Weights of a small mixture-of-experts language model, trained from scratch on English Wikipedia.
Training: a variant of Adam for the experts, 407M tokens, 6214 steps.
Below are experts of layer 4 (counted from 0) of a mixture-of-experts language model. Rows are named router (the router's row for the expert), up (a neuron's input weights, with its number) and show model dimensions 0-63. Each number is 200 + 20 x the weight over its row's rms, rounded and kept within 0 to 999.
Before each expert's rows: a language model's description of what the expert responds to. This comes from a sample of Wikipedia text that the model never trained on.

# expert 18
What it handles: The article a or an and word-initial a, ex, m, x pieces after the, an, is, as in additional, aggressive, mixed.
router,202,191,177,180,228,227,200,204,172,216,180,210,185,178,194,193,172,232,201,227,205,184,194,230,173,185,205,196,166,197,203,190,198,228,198,169,184,226,208,173,234,205,216,197,192,174,194,219,206,176,236,186,181,193,191,197,209,217,198,217,169,172,223,163
up0,177,189,211,186,187,190,190,204,181,222,222,183,222,196,202,228,213,208,221,202,212,168,204,200,206,230,195,200,201,228,197,197,180,210,227,213,194,206,200,229,186,194,230,152,168,181,194,219,216,200,208,139,223,190,207,185,188,231,194,191,166,170,186,182
up1,195,155,151,175,223,197,214,203,203,213,234,246,167,170,212,219,194,212,226,217,195,197,237,223,217,181,204,221,184,226,239,167,192,204,236,196,213,199,221,174,202,192,225,207,194,198,195,204,194,197,209,203,196,222,212,241,199,182,205,235,194,237,218,191
up2,207,205,213,174,189,227,193,201,142,214,177,234,185,177,159,186,205,273,194,187,207,197,216,189,211,190,209,232,215,185,206,163,177,176,178,196,166,208,171,218,200,177,190,184,230,192,183,197,192,195,206,209,230,216,206,245,194,226,187,204,155,205,196,182
up3,189,162,159,154,195,166,220,223,228,173,208,180,187,208,216,195,156,214,214,204,179,200,205,212,188,214,210,187,161,167,222,186,216,205,204,206,231,248,203,211,198,222,206,217,176,193,187,216,205,200,212,145,196,169,194,210,198,220,198,204,171,166,187,190
up4,215,249,201,185,228,223,210,186,205,193,171,235,197,185,195,217,183,235,203,205,197,218,234,210,174,208,189,176,188,176,200,190,208,183,158,198,223,216,199,186,205,233,192,187,171,224,183,198,184,206,173,213,217,191,196,210,163,223,207,212,205,182,192,195
up5,183,196,165,191,200,224,234,238,200,185,152,214,229,225,186,216,178,233,179,203,207,192,214,215,203,193,189,197,199,174,194,180,204,214,180,173,176,215,164,204,206,214,191,198,225,201,195,192,229,199,221,209,251,211,212,202,198,234,175,210,165,166,200,207
up6,197,172,171,202,209,218,219,231,163,191,194,206,226,214,194,186,181,266,179,207,202,177,248,215,188,200,227,215,197,219,186,189,177,214,214,181,170,208,244,190,222,189,191,225,196,219,218,185,216,196,228,190,206,184,221,195,197,233,220,179,189,195,212,181
up7,198,198,209,203,181,180,220,190,185,169,176,161,209,217,179,217,193,202,165,204,189,210,196,214,211,177,214,207,217,183,202,208,176,195,218,191,166,213,202,204,189,147,228,148,237,222,239,182,185,154,187,188,211,182,173,184,201,236,208,190,221,231,193,192
up8,202,197,199,172,209,170,162,208,174,216,194,191,205,210,189,210,189,214,190,209,213,190,168,185,202,184,185,155,233,192,196,198,185,227,193,202,179,223,219,219,231,189,207,223,224,193,178,201,194,212,209,177,218,213,197,223,200,244,179,166,199,224,185,167
up9,180,222,223,202,208,247,202,236,200,181,202,216,186,211,198,185,179,224,156,188,211,177,150,197,187,177,202,181,212,225,183,194,219,195,208,188,162,215,228,211,194,209,198,185,218,198,201,195,232,214,174,163,194,217,193,193,200,214,178,164,149,163,210,198
up10,201,217,211,190,157,219,215,194,229,200,217,167,208,223,202,226,194,185,205,214,228,185,218,210,196,229,201,214,207,242,173,211,197,226,200,205,219,193,157,202,192,222,194,168,193,206,226,203,214,195,211,148,204,198,172,208,240,195,195,217,218,208,229,210
up11,190,233,209,224,192,208,208,237,198,186,184,178,189,189,162,240,203,223,211,199,218,189,241,198,177,204,226,228,211,202,199,214,226,225,242,219,205,222,196,201,190,194,197,234,169,157,202,192,196,204,255,203,195,217,198,184,198,193,177,229,213,204,223,205
up12,212,169,188,202,167,178,191,177,214,198,183,201,163,181,155,181,203,194,194,181,183,195,224,205,169,212,180,182,212,189,212,218,220,212,218,228,214,235,174,178,210,185,202,226,189,185,172,226,189,182,174,200,236,160,183,205,221,186,172,206,185,222,177,159
up13,193,197,197,199,170,191,163,212,212,187,185,208,206,209,201,210,145,222,209,197,166,205,168,204,142,179,205,188,209,196,215,204,196,193,197,237,225,237,189,216,231,221,212,205,200,167,203,202,194,134,199,168,203,173,197,198,171,204,231,205,180,205,200,170
up14,185,226,224,214,217,182,181,221,208,201,195,175,184,203,195,222,201,214,187,195,220,174,210,205,205,198,232,218,213,217,190,226,226,181,238,232,182,182,182,202,198,170,201,177,191,173,208,186,199,198,188,167,205,178,191,237,217,239,244,190,227,209,227,144
up15,199,209,167,175,184,224,164,194,220,223,196,179,228,211,193,206,188,213,205,210,222,165,175,187,163,165,159,204,190,192,188,185,188,187,221,213,158,204,174,195,231,188,172,202,201,193,189,162,234,195,214,173,203,188,172,210,199,237,191,181,174,177,173,175
up16,183,237,212,203,187,182,216,212,183,181,170,198,196,165,224,221,186,201,202,197,213,214,189,215,189,205,204,196,211,200,177,237,210,183,223,185,181,220,184,182,214,218,211,198,218,208,185,255,206,188,198,200,204,203,215,186,207,167,235,190,216,198,188,204
up17,221,209,181,201,210,186,197,185,204,226,179,218,196,192,205,186,183,227,197,205,213,190,189,166,186,235,186,190,188,218,223,177,213,224,178,188,194,228,183,206,199,195,186,242,176,177,216,215,181,208,230,186,209,159,171,246,201,202,185,191,213,182,212,143
up18,209,194,149,183,208,185,199,199,216,208,187,211,195,184,194,212,190,212,189,197,210,219,205,165,154,202,232,192,185,170,222,240,202,204,181,212,186,237,193,188,215,204,207,232,180,193,199,221,204,199,213,194,179,196,198,216,196,195,175,222,184,175,169,192
up19,193,200,192,167,195,187,223,172,209,182,162,181,174,162,200,215,189,219,218,195,189,184,179,211,219,182,194,177,200,175,186,204,189,162,180,231,185,202,163,211,199,186,207,201,230,222,180,176,234,198,217,207,203,198,229,192,196,214,197,239,197,201,154,183
up20,191,208,187,213,224,217,188,187,196,188,227,171,205,180,205,217,191,212,216,193,197,185,195,215,211,207,233,202,242,231,209,209,215,181,232,210,210,190,207,198,196,228,213,170,209,190,236,206,194,183,174,170,207,174,219,194,210,221,247,196,224,204,231,184
up21,211,173,200,199,205,175,209,226,198,174,190,186,200,199,192,178,187,219,198,197,175,207,224,202,207,199,189,218,213,185,197,203,173,185,236,182,237,181,185,216,252,181,178,273,236,164,204,173,202,189,180,196,222,228,179,195,220,185,184,196,168,195,173,181
up22,207,195,179,142,184,207,180,162,163,210,181,209,200,216,206,176,196,217,190,173,213,214,187,228,180,190,208,200,232,208,198,242,162,178,170,178,224,202,208,198,203,195,200,177,198,188,186,183,185,196,185,206,196,210,203,195,212,195,226,214,200,209,196,193
up23,232,198,229,207,186,230,203,214,194,224,184,143,203,211,207,187,216,197,234,188,191,209,215,202,221,209,223,214,206,247,248,174,213,227,204,229,207,191,198,212,183,213,212,209,212,206,219,207,192,172,202,188,177,148,196,188,222,186,232,226,200,217,211,201
up24,217,200,188,181,215,173,177,213,219,214,229,202,190,193,180,203,178,207,202,198,187,155,209,177,198,209,196,197,170,218,179,200,218,182,185,214,196,211,205,167,193,230,196,208,184,212,195,277,202,199,184,195,220,194,224,235,212,203,185,187,207,163,212,171
up25,240,180,174,194,214,183,167,202,202,209,162,215,235,182,207,203,199,227,176,198,191,195,183,161,184,180,203,237,183,212,188,207,183,205,165,203,181,205,180,200,213,167,223,239,222,193,211,200,198,195,203,201,223,205,204,196,177,229,217,185,175,209,202,203
up26,188,167,186,195,216,179,211,208,177,193,202,238,223,233,164,208,188,223,226,206,211,218,167,217,188,195,195,207,165,216,208,198,228,191,198,181,236,221,185,189,208,235,227,202,197,190,190,159,210,184,209,209,225,236,182,194,217,190,201,191,185,214,211,196
up27,211,209,219,230,223,201,220,162,191,235,204,208,229,201,187,168,144,209,195,226,205,172,217,189,231,216,199,200,213,204,215,206,189,187,206,196,194,197,204,152,190,206,208,228,209,211,211,209,213,195,207,191,226,179,179,244,157,209,196,232,188,171,210,206
up28,189,200,185,183,181,185,207,218,201,211,222,249,195,193,160,229,183,205,207,214,177,199,220,187,212,228,209,207,170,214,191,225,177,178,161,190,201,221,188,188,186,173,174,234,263,170,189,240,190,201,207,180,206,184,192,226,195,203,176,204,221,187,167,188
up29,202,189,197,191,178,225,197,196,153,199,194,194,203,209,198,179,185,253,251,205,202,219,223,208,226,200,209,194,198,175,192,184,171,226,167,183,204,212,165,166,187,235,202,177,191,207,211,188,213,168,189,210,221,208,180,207,206,227,198,243,205,198,226,182
up30,218,165,159,173,219,192,244,199,162,146,228,195,219,203,210,214,192,217,209,231,172,179,188,221,189,190,196,208,165,196,200,188,172,168,155,208,210,191,220,208,203,198,246,234,195,192,200,197,204,198,195,234,211,177,207,182,195,193,201,224,159,202,184,215
up31,212,236,215,215,215,220,217,216,201,199,212,187,189,187,196,198,188,226,192,193,212,195,198,218,205,167,228,206,244,176,198,174,204,196,180,215,198,232,203,186,202,168,229,229,188,193,218,195,188,194,167,218,183,203,166,196,209,228,219,188,167,192,173,192
up32,227,190,215,186,242,161,218,184,199,182,198,182,232,221,198,209,176,227,198,204,193,187,193,180,224,198,184,212,194,206,227,211,208,159,201,169,183,250,195,182,202,224,200,213,207,209,203,213,229,155,190,223,179,151,183,179,224,193,182,195,217,210,187,188
up33,207,209,183,235,187,205,184,196,163,180,180,203,184,221,229,162,150,202,171,195,201,199,150,193,196,214,181,188,228,232,210,202,181,186,194,185,209,203,196,168,201,206,244,223,195,197,200,190,163,192,191,177,202,196,169,203,204,186,211,215,175,219,181,166
up34,180,174,170,145,217,207,175,226,205,175,225,182,168,214,170,201,195,223,209,200,219,175,196,204,175,215,242,192,201,244,227,197,191,225,211,201,233,192,204,213,209,175,199,223,189,185,180,204,206,191,218,163,204,184,180,203,207,198,230,199,197,169,220,200
up35,209,233,187,207,202,209,209,181,196,213,180,221,231,186,149,224,179,205,210,238,187,222,200,187,190,239,192,171,186,202,192,237,214,169,202,203,169,246,182,199,224,205,191,192,204,201,168,198,169,197,189,216,221,207,197,197,217,216,192,192,222,205,240,203
up36,186,217,209,189,182,209,200,211,214,210,210,215,219,214,170,229,197,223,231,210,195,165,179,160,203,225,219,206,197,171,205,172,217,193,196,212,163,202,180,207,178,194,200,223,191,235,184,194,190,190,202,192,215,186,233,201,204,176,189,224,147,174,226,185
up37,190,217,205,211,234,217,204,189,169,231,228,216,206,197,209,200,204,196,222,227,184,193,189,213,194,211,163,212,182,211,245,224,186,181,223,226,189,209,224,217,225,225,224,221,205,196,190,231,192,196,214,202,166,206,228,212,164,202,204,211,206,183,177,178
up38,187,185,191,184,207,185,218,193,191,192,213,194,178,187,237,189,203,225,229,200,186,217,191,224,205,184,194,183,183,213,189,191,178,209,180,225,252,186,187,210,186,176,201,170,203,182,203,231,186,185,194,177,206,164,207,228,220,220,193,186,167,197,225,168
up39,202,231,197,187,199,218,209,173,210,207,200,231,206,200,171,175,185,204,190,197,205,198,191,192,199,194,200,171,174,178,195,207,177,178,172,215,158,235,208,227,196,218,191,204,185,194,219,225,255,194,219,198,217,203,220,168,174,193,190,240,204,199,188,175
up40,188,159,199,190,205,181,199,193,180,213,210,157,204,240,231,203,183,218,173,195,188,181,204,234,227,240,191,196,232,208,200,189,191,226,200,232,195,184,226,183,211,174,213,179,169,201,227,178,195,197,194,206,219,207,202,190,160,214,203,227,199,192,242,172
up41,177,187,234,172,209,183,184,200,175,169,218,174,161,214,171,199,222,222,167,203,187,175,213,203,217,200,198,177,198,226,260,203,220,228,230,188,193,198,217,162,234,175,194,232,240,189,186,210,177,207,190,193,158,228,226,212,181,162,209,179,185,231,222,197
up42,224,224,212,247,210,244,209,173,175,175,158,214,200,225,192,199,157,207,172,212,198,180,215,198,177,199,232,219,223,172,221,208,199,181,193,210,204,231,213,167,198,192,200,223,194,195,211,223,192,201,196,164,178,170,213,239,190,203,210,194,186,235,190,195
up43,162,222,192,236,204,227,200,191,186,213,200,214,188,189,190,210,183,197,184,177,214,178,159,170,194,207,209,184,179,217,201,190,214,190,163,211,208,197,157,190,219,188,198,198,160,199,185,217,210,183,166,200,173,180,196,204,185,239,180,216,169,177,215,178
up44,196,235,183,197,180,203,212,201,200,198,183,245,186,173,163,190,200,194,242,239,196,213,229,203,205,203,197,194,194,220,189,224,210,228,205,159,205,209,202,233,197,216,196,210,216,184,203,229,200,186,236,184,209,187,208,208,179,240,178,179,204,184,225,186
up45,208,185,224,176,234,192,217,182,156,200,192,215,229,190,195,170,197,227,192,196,206,199,179,184,229,180,197,200,229,173,178,206,196,191,189,179,187,200,205,174,189,179,193,179,190,205,202,199,236,190,161,208,174,211,216,186,210,229,193,204,186,254,189,164
up46,231,188,211,198,188,207,198,191,199,199,185,191,192,210,189,225,175,235,208,207,197,194,214,209,205,236,242,205,213,188,214,210,196,188,196,195,224,244,202,168,237,189,230,201,213,171,220,224,223,164,198,145,188,161,195,218,190,231,247,212,204,228,192,155
up47,199,180,218,213,217,199,217,201,143,235,214,196,170,181,194,185,188,246,178,204,194,196,226,180,187,207,223,204,185,179,199,177,185,208,202,189,167,213,214,189,230,233,204,226,189,216,230,189,166,186,149,196,177,173,218,192,208,217,206,203,159,201,172,181
up48,237,220,231,201,207,218,184,180,162,229,226,221,207,209,213,213,177,193,183,193,173,214,165,219,207,176,190,222,188,186,189,211,191,180,176,227,172,205,210,200,187,212,219,224,170,195,197,206,231,196,181,197,167,223,243,202,190,233,197,200,225,226,183,182
up49,212,212,194,201,178,214,180,221,176,192,206,239,179,203,190,198,215,241,187,184,178,220,169,183,203,190,190,196,190,194,202,221,199,178,174,180,177,207,221,179,196,198,183,190,176,177,220,208,232,211,173,208,155,210,229,169,194,196,172,198,196,199,207,210
up50,170,232,203,221,225,219,193,211,186,200,170,218,208,164,219,228,188,208,162,187,174,159,233,227,214,208,191,195,185,197,218,171,218,210,182,177,179,222,179,221,201,206,199,211,213,211,187,205,243,210,181,175,179,211,225,211,201,202,216,195,173,216,225,199
up51,215,212,191,214,227,219,199,242,203,207,201,221,219,170,210,237,199,194,190,216,229,183,173,207,213,201,206,181,173,196,211,198,236,208,225,237,235,231,210,227,199,172,209,217,169,197,194,189,215,183,191,196,172,226,218,219,170,239,228,187,200,212,214,196